From a checkpoint of a small mixture-of-experts model trained on Wikipedia.
Experts: 8 experts in each of 8 layers, 224 SwiGLU neurons an expert, a sigmoid router.
Below are experts of layer 2 (counted from 0) of a mixture-of-experts language model. Rows are named router (the router's row for the expert), down (a neuron's output weights, with its number) and show model dimensions 0-255. Each number is 128 + 24 x the weight over its row's rms, rounded and kept within 0 to 255.
After each expert's rows: "comes before" lists some tokens at least twice as common just after its tokens as in all text. This comes from a sample of Wikipedia text that the model never trained on. Tokens count by the router's weight.

# expert 5
router [106 138 145 116 164 106 110 103 122 135 137 158 146 136 105  97 150 123 166 127 121 123 166 103 120 189 126  79 100 142 136 114 130  99 134 124 127 168 143 170  89 114  99  83 147  74 151 130 124 151 175 102 119 111 134  98 123 146 119 124 148 103 120 132 138 131  85  94 100 153 132 131 105 133 116 165 101 117 142 119 157 137 114 125 163 130 113 108 183  75 114  96 115 115 133  92 166 148 124 132 151 105 126 129  79  96 148 158 100 143 129 125 100 109 126 104 167 112 122 173 134 106 150 137 100 158 104 137 114 123 126 132 115 163 118 147  94 115 121  97 144 184  87 141 109 133 116  91 154 148 143 125 127 124  94 109 150 132 106 173  93  97 113 117  89 127 134 151  89 124 147 127 110 142  99 191 157 130 133  93 114 102 116 129 170 136 105 139 122 120  97 160 136 136  92 138 162 137 114 109 161  80 151 111 126 116 131  89 126 140  92 183 138 106 124 108 132 137 162 108 131 122 136 132  95 175 119 152 102 120 115 123 144 119 178 125 137 159 142 133 146  65 124 157 144 154  92 131 145 164 104 135 148 115 129 107]
down24 [166  97 105 150  98 169 120 142 157 146 143  73 127 103 125 115 107 115 141 116 111 157  76 171 133 106 121  66 151 123 160 106 120 120 150 150 123 101 110 112 127 121 126  82 165 156  75 113 144 127 157 104 162  55 126 116 130  91  94 105 158  93 104 140 158 113 126 160 108 123 151  91 151 122 115 116 153 124 164 143  69 108  84 140 140 126 136 128 130 134 130 130 115 128  97  89 116 115 112 140 173 141 148 168 144 110 170 117  97 116 109 105 121 115 115  85  97 103 114 114 118 135 139 129 151 111 149 123 148 158  97 108 110 103 127  98 126 152 124 114 133 183 103 120 170 141 146 123  90 106 151 128  96 103 118  87 135 141 114 117 111 124 119  91 128 141 104 165  89 142 111 133 146 136 139 161 112 116 152 127 125 110 178 141 136 135 111 124 159 114 128 115 160 127 154 156  85 164  97 124 130 110 126 141 152  61 132 141 133 136 120 108 154 130 112 125 139 163 126 141 177 110 112 141 109 129 153 124 150 148 135 170 112 139 136 151 168 126 104 101 130 142  76 149  96 117 145 147 109 119  94 102  84 107 142 112]
down25 [110 155 129 102 131 165 131 163 176 162 128  97 134 145 114 117 132 120 113  96 136 104 142 149 142 110 165 107 122 149  88  98 119 132  98 136 154 160 132 138 125  90  91  97 108 156 120  87 118 154 149 109  73 109 110 123 147 117 147 120 124 131 146 145 134 153 115  90 115 126 136 126 148 136 135 115 162 143 130 146 148 107 136 147 127  84 112  81 142 109 127 127 132 114 128 112 133 120 129 105 147  93 118 129 123 135 112 166 158 132 156 164  93 154 132 138 158 137 124 163 140  83 160 116 121 179 126 173  81 155 154 128  95 165 158 100 115 123 202 144 126 171 155 149 122 121 153 119 105 143 138 115 130 155  94  91 167  82 116  84 108 126 106 105  81 122 120 150  80 133 109 142 193 118 127 171 207 128 114 126 128 136 122 122 142 154 102 158 135 139 128 132 142 155 143 117 122 126 152  60 142 124 141 175 146  86 116 116 132 128 101 105 143 131 120 126 123 132  86 108 138 129 139 149 112 131  76 145 142 130 150 186 146 141 132 154 129 116 141  82 127 153 101 135 111 153 111 101 121 107 115  95 149 141 119 120]
down26 [135 100 135 147 105 128 143 115 128 139 149 120 135 123 150 122  83 136 115 120 101 139 149 140 134  90 138 117 131 135 123 150 114 134 112 119 121 208 125 141 139 129 153 110 134 140 130 108 109 153 165 125 151 144  88 152 120  93 109  85 132 100 136 152 118 155 110 150 124 145 116 128 127 129  98 134 143 107 181 126 102 119  98 168 129 154 141 121 133 155 118 113 111 112 130 106  80 122 107 155 140 106  96  87 184 158 174 141 129 103 113 157 119 125 129 112 104 170 152 115 139 169 169 120 113 163 135 140 121 100 131 156 103 122 148 102 123 158 115  95 143 151  74  92  93  97 162 135  95 143 133 128 103 121 114  89 125  98 118 128  73 163 126  89 110 109 113 172 123 117 122  98 175 113 109 128 184 164 109  98 126 137 140 114 139 149  99 182  90 128 142  92 117 135 133 152 134 175 118 101 138 184 112 183 154 133 119 131 168 116 133 114  95  98 151 117 124 138 119 108 148 133 151  98 120 117 150 164 150 179 136 155 101 116 125 127 112 131 127 153  78 117 134 123 121 149 184 128 143 123 165 161 166 126  90 147]
down27 [142 137 131  85 111 127 137 139 136 114 141 102 157 143 150  87  90 152 125 117 131 114 115 133 134  95 133  97  96 118  79 107 151 124 129 150 137 133 121 112  96 144 158 128 114  87 114 108 128 140 131  89 139 103 107 117 111  97 121 119 134 172 121 132 147 158  95 120 132 119 119  93 107 153 133 133 178 163 150 120 159 101 123 114 154 140 124 163 109 160  96 131 129 138  83 153 147 199 113 106 128 112 135 115 160 153 155 145 114 127 129 125 116 148 108  92 178  98 137 148 105 136  82 119  93 149 137 128 103 137 117 170 171 124 121 160 107 142  54 121 136 126 125 102 103 163 110 156 107 143 134 120  87 152 140 136  81 125 100 152 125 152  90 153 133 149 113 132 111 129  94 117 122  77 137 153  93 139 143  75 120 122  90 128 118 134 131 148 144 115 130 166  62 141 163 147 126  77 121 131 128 103 156 117 131 136 133 167 141 124 143 102 108  46 138 163 162  86 112 124 130 161 123 115 115 134 152 141 111 151 168  98 108 154 125 128 132 139 112 122 159 165 164 161 101 125 131 151 143 125 158 133  95 104 146  91]
comes before: " of", ",", " in", " and", ".", " to"

# expert 7
router [162 128 131 159 151 117 114 103 140 139 140 124 125 134  97 102 129 159 107 125  83 119 138  87 105 191 114 104 134 101 106 135 115  88 166 142 154 133 121 156 137 165 130 109 154 139 168 115 117 155 111 100 145 141 140 113 135 165 117 109 139 124  99  72 125 132 108 134 107 124 141 107 122 125 131 194 134 101 110 106 162 147 125 127 106 106 128 125 110 102  88 134  75 101 145  98 176 115 128 163 121 139 110 135 133 118 137 137  82 111 103 116 146  78 123 116 117 108  77 168 108 128 103 120 131 134 116  92 138 132 113 158 122 126 122 152 121 162  59 127 146  86  94 122 101 155 113 129 113 138 144 158  94 145  96 110 135 168 131 124 138 127 137 132 167 138 144 126 136 135 138 119  97 186 113 134 153  90 125  65  78 147 104  94 141 109 134 147 131 108  98 115 104 124  90 135 139 119 116 143 132 113 130 104 113 120 117 137 138 113 114 147 160  95 149 144 190 111 150 145 150 138 112 112 134 178 129 119  92 189 148 110 144 128 119  74  87 164 142 171 162 139 149 148 171 143 115 128 141 101 128 155 116 108 152 121]
down27 [170 150 185 118 142  64 140 203 134 205 147  97 139 163 122 144 114 148 137 148 119 120 148 126 166 147 154 103  82 126 148 134 154 135 103 147 159 163 144 119  89 120  96 136  98 139 139 112 131 127 149 115 153 137 135 137 120 120 150 128 186 109 130 130  88 114 138 176 153 176 137 106 143 129 135 102 118 135 113 114  76 115 132 140 103  97 122 133 153 138 139 122 169 126 128 130 131 116 152 103 144 174 130 119 145 122 145  74 159 125 137 119 156 156 127 102 128 152 155 165 169 116 126  84 140 168 160 166 134 143 122 134 130 169 143 107 156 126 186 127 124 137  97 123 116 147 109 121 122 165  80 151  99 160 137 130 142 143  90 136 118 174 127 148 141 147 122 151  92 149 115 104 155 129 121 147 116 147 115 118 153 134  97 107 106 114 135 117 137 132 112 128 172 145 124 127 134 118 116 154 119  67 107 110 118  98 150 141 101 174 102 141 140  94 116 112 120 101 180 156 137 137  99 135 108 101  91  94 158 132 124 131 143 121 184 114 103 128  96 147 137 126 153 148 123 144 110 112 150  99 131 162 118 121 135 142]
down28 [109 151 139 113 128 142  81 135 134 157 128 142 150 183  98  94  87 169 118 144 151 104 105  91 151 125 107 106 104 132 127 148 125 140 111 102  99 100 154 105 140 124 121 142 124 123 136 116  95  98 104 138  99  80  89 131 158 147 159 111 153 134 108 107 123 125 134 103 118 121 159 117 123  94 140 166 159 160 131 139  67 167 154 120 126 136 123 137 129 109 143 128 111 158  89 113 125 108 136 152 181  81 155 103 102 134 132 122 142 127 125 151 114 134 108 144 161 121 124 124 116 134  97 136 154 165 153 123  92 142 107 109 128 153 142  77  99 101 106 113 136 120 105  87 131 118 148 126 135  93 139 135 123 140 156 145 141 125 151 142 105 150 110 124 129  81 129 126 115 102 139 121 118 168  75 135 148 104  99 125  94 149 135 137 107 123 140 174  89 140 133 120 131 134 136 148 148 161 127 125  89 118 209  66 122 128 151  98 137 108 161 119 130 134 188 143 151  95  89 120 196  93 102 110  90 135  99 129 149 153 127 125  97 133 119 159 131 118 132 108  78 183 128 139 154 130 107 112 119 167 128 127 111 182 130 136]
down29 [170 137 140 143 130  94 134 124 118 113 108 146 158 105 157 139 120 146 119  95 170 125 172 118 168 142 146 140 100 158 129 130 132 124 132  92 164 138 118 114 174 125 127 123 125 114 114 127  85 143 119 142 164  99 137 121 147 150 100 116 158 105  88 160 162 146 139 129 147 108 153 108 103 132 112 124 144 125 140 119 151 136 123 117 119 139 144 124 128 161 123  91 120 131 134 154 128 155 106 146  96 152 156 143 168 130 139  97 184 172 190 126 164  67 119 117 153 128 152 114 108 140  95 117 140 116 136 156 125 133 157 127 130 117 120 146 132 136 146 144 154 129 119 169 146  85 140 121  92 121 106 134  73 113 145 118 131 152 135  90 128 164 130 120 158 106 149 150 111 135 129 175 140 153 116 198 139 102 137 110 141 126  79  92 137 128 117 100 102 135  77 145 130 121 167 133 119 135 112 148 132 118 120 126 143 137 180  89 120 127  79 159 155  97  80  90 126 110 123 129 107 123 153  99 144 122 188 119 129 183 164 124 172 119 175 107 154 129 144 110  89 160 137 133 142 102 127 170 144 123 108 105 131  76 137 178]
down30 [126  99 125 152 128 125  99 102 151 126 120 140 119 127 154 118 137 113 151 135 125 114 151 142  84 143 169 114 101  92 147 144 143 128 101 143  98 136 128 113 123 111 101 103 122 144 111 124 103 144 140 106 114 129 101 113  86  93 121 121 145 136  93 166 165 128  91 137 139 122  97 114 158 149 149 133 149  89 161 106 130 104 163  96 151 111 138 116 129  88  98 139 163  97 148 161  83 145 119 127 121 128 158 138 132 167 119 134 139 123  88 172  96 128  96 154 140 130  75 125 173 127 161 122 156 163 111 114 143 147 173 130 137 159 146 148 113 121 158 116 150 141 137  94 155 172 111 153 118  97  92 109 168 123 137 145 147  70 141 194 113 126 133 128 103 111 108 142 115 107 119 128  51 134 168 175 121 103 163  89 142 133 137 129 115 117 134 171 208  98 125 179 128 130 151 126  89 130 168 129 143  95 139 116 127 144 112 134  92 116 133 130  82  95 161 135 142  95 104 151 143 129 135 143 144 120 129 154 129 111 128 143 128 148 131 124  99 132 153 129 161 116 131 164 102 145 130 170 167 130 176 163 142 112 154 134]
comes before: " the", " a", " to", " his", " an", " be"

# expert 0
router [131 106 140 144 152 143 148 112 119 133 120 117 121 127 153 106 137 133 147 164  99  95 160 117 113 148 125 123 154 117 156 113 130 120 123  95 111 111 149 106 141 146 170 154 161  86 120 128 123 142 129 114 125  98 137 111 149 178  96 139 159 134 135 114 149 157 122 108  94 132 128 133 128 191 122 164 138 166 173  89 150 125  99 117 140 170 177 123 142 127 130 131 124 132 131 150 164 139  62 100 113 122 154 102 155  80 164 113  69 153 147 121 129 104 127 102 144  90 106 135 137 116 134 123 112 117 107 138 127 104 128 114  99 121 150 122  99 115 119 137 129 128 154 126 104 141  97 165 151  96 155 119  87 141 100  99 103 138  65 144  84 124 133 131 117  97 174 158 112 136 107 102 156 138  94  83 146 130  99 137 122 124 151 112 137 118 133  90 107 152 108 143 133 113 141 118 168 126  91 126 128 124 125 109 144 127 145 111 142 153 103 181 104  88  90 111 106 141 139 131 116 135 167 147 123 159 152  91 135 129 127 121 147 122 108 150 100 139 104 129 119 129 163 131 168  95 192 150 149 141 144 176  27 124 115 148]
down27 [132 120 140 144 118 125 169 141 147 115  97 146 176 173 102 145  93 100 124 147 100 125 153 148 150 145 148 128 151 142 144 108  92 135 201 107 123 138 148 140 165 119 172 118  84 147 122 104 122 135 156  97 151 120 162 105  85 179 120 147 100 124 153 108 125 126 116  92 101 146  77 117 144 126 123 110 141  84  99 137 107 136  83 141 104 143 145 131 136 141 120  94 113 150 146  90 112 137 156 145 137 148 193 136  78 148  95 150 131 145 137 121 112 154 141 128  89 122 147 110 110 155 116 110 172 142  80  90 123 100 132  77 116 107 142 137 156 152 108 138 126 113 132 130 143 104 149 124 112 129 137 155 114  63 125  78 152 126 113  96 171 152  99 107 100  99 109 129 110 128 125 106 115 121 129 119  99 138 117 101 117 134 151 138 154 111 110  60 133 117 163 137 153 124 118 175 126 159 138 107 105 102 143 123 151 114 135 132 127 162 143  95 134 102 143 123 151 126 147 138 139 105 129 159  89 105 180 119 153 126 157 141 124 152 102 166 102 131 137 152 120 153 127 177  82 162 138 158 151 163 155 130 118 123 112 136]
down28 [142 102 122 121 168 151 134 100  96 143 158 106 111 122 103 140  94 200 178 145 123 147 113 131 162 138 108 120 138 130 132 100 103  92 156 193 133 111  90 153 105 150 144 117 105 124 133  88 144 119 116 117 106 118  99 170 134 151 179 125 137 125 139  97 142 105 134 106  96 116 141 118 146 105 125 147 123 134 139 124 110 150 152 147 123 131 177 138 138 134 113 116 112 103 106  89 150 119 154 145 108 133 144 137 135 120 135 138 170  96 157 187 120 123 140 127 102 119 135 119 166  84  94 151 135 145 113 120 147 117 116 138 130 113 119 115 151 148  73 127  82 147 122 124 126 142 136 130 151 100 107 132  98 105 131 111 136 117  87 136 111  85  94 138 109 148 115 106 147 140 162 124 145 107 112 127  89 136 141 118  88 130 125 198 151 167 137 117 148 127 143 154 178 118 103 134 144 125 175 104 125 176 187 118 140 121 152 184 112 116 173 124 160 130  94 158 142 119  93 117 153 154 163  99 141 154  72 108 103 165 145 128 142 136 141 116 111 162 111 111  90 155 150 112 156 103 147  84 151 115 108 129 147 103 127 153]
down29 [127 120 128 135 167 100 135  99 129 155 100 105  91 157 109 147 148 119 146 122 124 133 117 177 115 152 125 108 124 135 138 125 146 117 102  91 101 105 115 155 134 107 183 122 117 106 136 142 121 100 148 122 159 169 107 115 135  98 201 141  95 141 148 130 162 140 154 143 101 135 128 128 134 177 138 114 153 122 140  91 154 160 152 152  53 105 120 151 110 116 142 124 123 106 120 109 149 147  95 120 151 115 143 133 139 108 133 134  90 142 131 113 178 116 160 130 128 160 187 158 153 122 131  88 142  96 141 139 110 110 173 148 117 125 150  79 124 112 108 140 110  99 130  91 142 116 118 143 124 149 113 169 134 130 125 124 132  96 112  99 147 118 146 111 144  88 147 124 173 146 107 164 107  82 168 119 142 130 129  89 148  71  99 136  88 124 166 122 182 118  81 127 184 117 112 123 133 116 150 117 119 123  80 142  98 132 136 150 125 127 107 149 125  82 154 150 124 127 174 157 125 192 126 134 122 122 131 116 119 139 118  89 129 129 136 128  93 134 150 144  88 160 131 156 165 123 143 111 116  83 105  96 157 144 118 113]
down30 [127 149 110 125 136 150 132  98 131 111 117 119 124 155 114  92 106 128 130 153 123 123 158 123 145 121 132 133 121 156 102 156  92 110 151 126 170 130 122 131 108 147 153 129 148 129 125 126 158  92 104  88 118 135 131 147 111 179 105  49 102 105 113 137 131  84 150 145 130  94 130 137 142 119 125 128 156 157 113 152 134 124 108 167 111 146  78 115 119 100 126 148 152 112  97 145  97 168 106 158 132 150 163 127 153 101 117 119 107 115 141 106 116 108  97 134 148 114 139 124 144  79 139  93  62 111 128 150 150 130 129 122  87 177 139 114 112 158 102 110 109  98 123  75 119 109 106 113  92  85 120 103 121 104 124 162 159 127 125 128 131 135 144 127 144 135 118 153 116 109 177 131 126  80  59  98  96 124 146 131 123 127 135  84 146 113 133 146 111 120 143 100 113 140 146 122 146  81 158 148 182 162 150 113 153 107 129 104 159 137 114 101  93 109 139 129 119 148 138 116 133 139  70  85 170 123 172  99  95 129 151 137 128 139 109 118 109  86  84 160 107  75 108 137 138 131 113 114  92 147 100 101 103  92  89 111]
comes before: " ", " \"", " but", " —", " which", "000"

# expert 1
router [116  97 159 135 147 112 113 149 115 169 141 134  95 164 161 113 128 119 116 157 134 107 142 134 107  97 102 130 148 105 159 114 155 110 187 152 166 109 136 163 152 141 119  87 155 150 133 107 136 126 102  89 132 114 120 119 119  85 138 160 130 128 154  96 111 130 117  78 126 112 122  84 134 166 158 150 154 156 120 121 138  84  72 143  86 136  97 123 127 105 113 144 145 114 128 110 148 110 124 107 113 137 109 116 102 128 113 176 109  90 115 131 158 123 116  92 191 114 139 117 135 104 163 130 122  85 136 150 114 119 105 136 156 140 137 126 116 116  77 109 131 133 130 132 123 148 146 148 120 132 133  91 123 123  77  97 155 116  77 137 186 110 150 127 139 115  92 153 126 139 152 108  89 152  87 153 132 107 151 126 127 119 165 128 124 129 129 142 190 100 101 134 117 151 145 156 175 110 131 118 113 139 184 105 138 140  96 135 169 135  96 158  82 111 135 158 158 164 129 112 133 132 157 183 140 124 158 126 154 134 115 139 128 165 122 159  68 154 122 120 153 126 151 154 126 130 142 119 156  84 105 131  89 110 129 148]
down38 [ 87 126 137 128 144 156 115 116 128 116 105 131  99 117  83 139 160 108 175  84 112 116 120 179 120 113 140 133 120 105 138 114  88 103 158 169 108 165 153  95  99 107 156 157 131 124 166 125 127 136 169  95 137 110 110 145 123 170 140  95  87 109 158 102 171 103 121 121  91 162 116 128 120 130 158 127 107  90 158 113 130 145 141 143 143 142 121 133 127 132  98 104 106  85 123 127 200 134 120 134 162 117 141 132 173 119 107 102  97 123 147 121 107 120 109 135 120 145 144 138 136 109 128  94  74 153 105 129 121 178 123 129 138 143 118 112 144 146 160 135 106 148 105 138 148 153 129 142 100 151 101 151  90 171 147 130 101 119 146 144 120  63 122 131 140 113 138 163  98 131 128 133 147  86 102 113  73  72 133 158 145 115 127 141 149 103 171 130 184 142 125 115 131 141 113 111 137 123 140 133 140 150 116 141 124 106 121 134  89 154 102 147 158  92 125  56 168 148 131 136 110 155 104 111  76 184  93  93 142 128 110 170 108 125 107 127 120 121 133 108 139 133 120 141 132 111 129 131 133  91 103 139 121 109 142  79]
down39 [137 149 115 102 105 147 158 116  89  88 156 147 130 152 101 115 128  89 145 114 146 169 166 134 136 143 102 112 120 161 143  68 136 126  91 128 138 159 137  88 153 134 124 119 139  94 116 138  87 144 132 136 136  87 161 136 136 140 102 174 151 147 127 148 128  96  95 142 150 148 128 120 123 135  83 120 129 142 109 155  91 127  94 117 124  97 104 107 137 136 134 105  97 157 172 145  82 113 127 141 120 128  92 149 169 137 143  98 141 159 149  99 100 131 128 125 107 128 130 127 134 121 160 112 141 155 115 169 148 135 155 104 150 137 132 134  89 111 165  86 103 116 114 138  54 127 156 143 141 161 133 104 141 185  89 165 138 122 101 130 107 117 114 127 133 100 156 111 133 183 131 150 123 141  97 135 140 105 140 140 141 102 100 162 132 101  85  96 145 132 105 170 116 146  98 146 187 106 156  95 144  94 119 117 160 148 137 135 105 135 122 131 115 123 120 103 135 102  93 143 133 103 171 119 120 156 116 171  78 125 139 119  96 100 129 124 154 134 121  94 122 112 194 138 127 158 132 108 121 106 165  83 143 121 156 165]
down40 [124  88 144 159 160  87 153 129 149 158  92 104 116 104 115 183 148 155 112 127 144 151  97 141 103 137 105 138 121 136 121 149 127 125 129  91 131  82 150 125 109 136  94  68 118 125  80 155 147  98 142 130  69 116 119  85 121  99 156 112 133 109 169 120 132 121 167 136 118 157 120 131  87 147  90 123 113 141 136 138 131 144 161 131 148 161 133 102  95 136 140 111 135 122 133 100 124 165 144 151 106 109 164 146 139  89  97 117  78 138 119  78 132 117 161 102 103 152  98 174 157 155 109 160 115 156 137 137 115 148 122 138 153  83 168 100 136 141 175 132 140 129 117 126 144 154  83 126  98 118 110 138  53 136  97 146 142 115 148 137 121 134 130 110 105 139 158  93 150 140 107 125 122 155 143 116 101 142 123 100 102 192 142 143 133 111 110 134 176 132 126 192 116 112 109 158 115 133 129 137 140 143 146 161 103 137 110 120 143 147 195 172 105 110 108 106 132 103 115  91 121 135 164 137 166 129 156 124 120 133 132 155  97 135 139 146 165 158 145 124 109 126 158 138 134 151 115 115 145 123 101 105 129 150 160 120]
down41 [152  99 156 133  98 119 117 124 111 137 124 102 153  66 124 146  96 150 119 164 159 151 121 179 116  67 120 129 111 124 171 150 135 140 114 166 124 171 178 108 184 106  87 122 141  94 107  98 118 169 156  78  52 137 103  99 100 131 122 108 147 112 150 203 121 153 102 144 118  86 144 121  97 140  96 159 136 157 173 161 158 125 110 178 147 126 112 155 103 145 128 167 146 168 115 131 123 106 137 132 123 117 130 159 175 171 168  84 101 103 117 158 101 106 107 158  88  85 108 134 113 104  96  97 161  97  94  82 102 166 146 133 175 116 115 151 110 121 146 141 130 117 112 139 166 147 126 113 140 107 143 113 118 134  90 120 138 150 123 120 116 113 122 110 141 148 134 141 132 152 104 140 171 120 136 120 124 139 128 121 148 119 145 143 143 137 109 136 121 128 115  97 119  95  97 129 112 108 110 171 160 129 103 134 124 132 113 131 151 131 125 121 130 135 135 130 128 145 120 166  96 117 110 119 133 100 124 111 142 105 128 168 117 143 137 156 130  93 135 135 124 127 106 122 103 147 142 137 150 128 129 112 150 115  92  93]
comes before: " |", ".", "–", ")", " The", ";"

# expert 2
router [104  74 136 103 133 117 128 128 125 176 138 156 135 164 119 140 133 132 164 181 114 112 129  91  66  94 134 179 157 135 155 121 135 108 132 134 133 140 109 164 101 180  72 114 146 136 136 100 101 164 116 101 131 124 146  96 122  94 132 143 148 111 141 132  80 139 110 166 121 153 110 135 108 107 101 124 143 116 127 127 139 149 100 115 185 118 122 109 121 138 121 105 117 141 165 129 116 132 124  82 139 106 103 153 145 111 140 131  99 169 162 129  99 136 133  77 170 110  93 118 141 130 119 125 192  88 132 127 116  99 141 122 158  88 137 141 101 116 113 128 150 179 106  95  87 130 115 174 147 115 116 133  94 119 104 103 104 141 109 174 167 135 157 146 117  73 148 158 108 111 134 119 145 152 104 160 126 144  88 111  94 136 116  99 132 113 144  93 163 124 149 113  99 156  98 121 169 101 138 166 117 117 144 101 115 104 123 164 178 160 118 151 122 121 105 127 146 106 144 102 123 168 143 154 107 126 105  96 148 164 121 162 117 126 138 122 158 131 121 133 145 153 120 146 163 129 169 129 116 106 131 139  99 124 156 129]
down43 [104  99 128 125 180  91  97 118 139 146 148 114 136 148 191 119 149 100 117 166  90  67 140 120 133 111 105 134 120 135 149 108  75 129  90 143 103 123  80 114 107 173 114  97 171 138 160 119 105 103 130 107 146 107 126 100 112  95 137 106 102 118 136 126 118 110 111 170 118 124 120 110 124 111  91 143 132 142 132 141 186 121  88  81 127 149 130  80 120 137 147 129 115 109 142 129 115 122 110 135 132 137 110 156 182 105 108 125  55 116 142 118 105 126 169  74 146 133 100 135 148 112 159 153 161 120 150 126 115  99 145 150  93 103 153 134 131 125 111 112 170 127 137 137 134 121 108  91 139 169 148 143 126 109 127 103 116 163 123 150  78 183 110 138 164  95 133 163 145 104 148 151 124 129 100 150 144 146 136 103 142 128 126  86 163 125 146 119 168  98 149 155 123  96  74 138 171 101 145 146  95 117  98 134 140 125 104 135 110 139 128 131 121 136 135 137 114 144  96 133 116 120 109 131 145 148 131 169 137 111 154 122 101 135  69 138 127 135 149 146 141 135 114 124 133 133 156 135 134 124 135 202 108 113 119 179]
down44 [138 133 110 135 148 149 120 155 132 115 102 131 143 151 157 170 175 117 140 117 118 145 167 149 138 139 129 129 121 142 133 125 130 111 133 127 102 125 123 181 130 162 150 139 124 150 146 153  96 131 135 107 156 120 104  86 106 125 144 155 107 105 154 100 107 130 123 110 134 148  65 159 142 117 152 121  89 140 125  98 196 125  93 120 125  77 134 159 140  96 114 146  98 114 126  92  93 114  84 149 118  67 155 112 143 124 124 123 138 108 144 111 123 118 108 160 125 154 110 108 134 115 138 130 160 131  93 158 130  95 174 121 143 117 130 116 117 145 160 158 115 112 121 127 112 146 136 113 163 126 121  82 100 155 165 121 108 108 115 136 125 135 121 125 140 130 172  77 120  89  95 137 123 112  40 145 126 154 136 166  89 110 154 138 124  74  67  95 143 128 102 156 109 161 108 123 116 125 161 140 106  94 121 158 114 105 110 112 152 136 106 128 147 156  77 127 123 141  94 135 106 133 156 115 132 141 152 166 162 170 117 148 157 112 111 179 148 124 141 129  85 152 133 156 120 168 146 131 151 132 136 103 120  70 149 124]
down45 [138 136 141 115 118  81 132 122 132 135  88 149 128 131  94 115 114 160 144 129 165 139 120 135 109 146 134 106 152 101 144 137 150 134 133 121 161  97  86 146 120  87 133 147  86 121 122 120 147 151 113 133 127  86 145 123  93 160 130 135 143 104 143 126 134 108 130 146 107 114 104 100 133 154 124 131  77 120 141 139 143 121 102 107  97 169 177 132  94 116 149 101  90 141 139  98 155 102 129 146 139 124 138 140 125 100 148 111 119  93 112 156  98 163  98 184 157 148  90 168  84 128 127 141 162 138 120 132 142  92 154 164 168 119 154 115  89  90  78 156 117 157 114 112 124 115 148  78  93  94 102 134 173 131 103 154 167 147  80 166 124 139 147 151 116 181 125 118 141 173 143 159 149 140 127 162 110 114 115 124 168 105 155 108 140 167 112 141 141 127 106 182 136 123 127 135 112  77 117  90 141 126 130  91 126 132 135 155 109 139 131 190 122 131 101 173 153 130 110 159 114 116 100 127  86 122 136 123 148 127 138  74 105 142 126 162 118 164 126 148 135 141 126 145 107 125 131 148 114 184 134  83  90 132 135 133]
down46 [119  97 101 103 142 106  72 101 107 111 144 136 116 133 177 127 137 124 146 141 126 129 108 101 100 157 100 145 116 165 121 127 134 134 109 142 115 124 136 124 155 149 129 119 103 134 125 143 124  98  71 103 199 133 135 134 132 126 134 138 101 142 136 143 114 103 136  86 137 133 165  66 142 139 143 125 149 174  97  95 134 169 128 117 136 130 103 117 168 118 159 169 132 172 119 119  98 113 126 136 120 121 115 132 104 118 112 160 154 143 120 142 147 115 141 129 122 113 168 129 131 104 160 175 115 109  84 192 160  89 178 156 132 101 124 122 140 136  96 111 139 108 143 136 134 108 121 171 123 118 130 109 145 122 160  95 137 110 119 139 105 103 170 137 125 142 139  85 168 161 144 145  96 137 123  74 161 112 133 126 141 150 101 110 158  93  94 140  86 137 132 155  70 130 161 147 140  80 151 130 101  83 143 114 114 125 172 106 117  83 102 125 158 157  94 139 131 122 128 150 133 131 118 100 108  71  87 137  95 153 152 130 164 136 120 127 114 118 148  94 123  80 122 129 114 124 161 104 122 176 113 161 123 146 151 129]
comes before: "-", "|", "201", "200", "202", "1"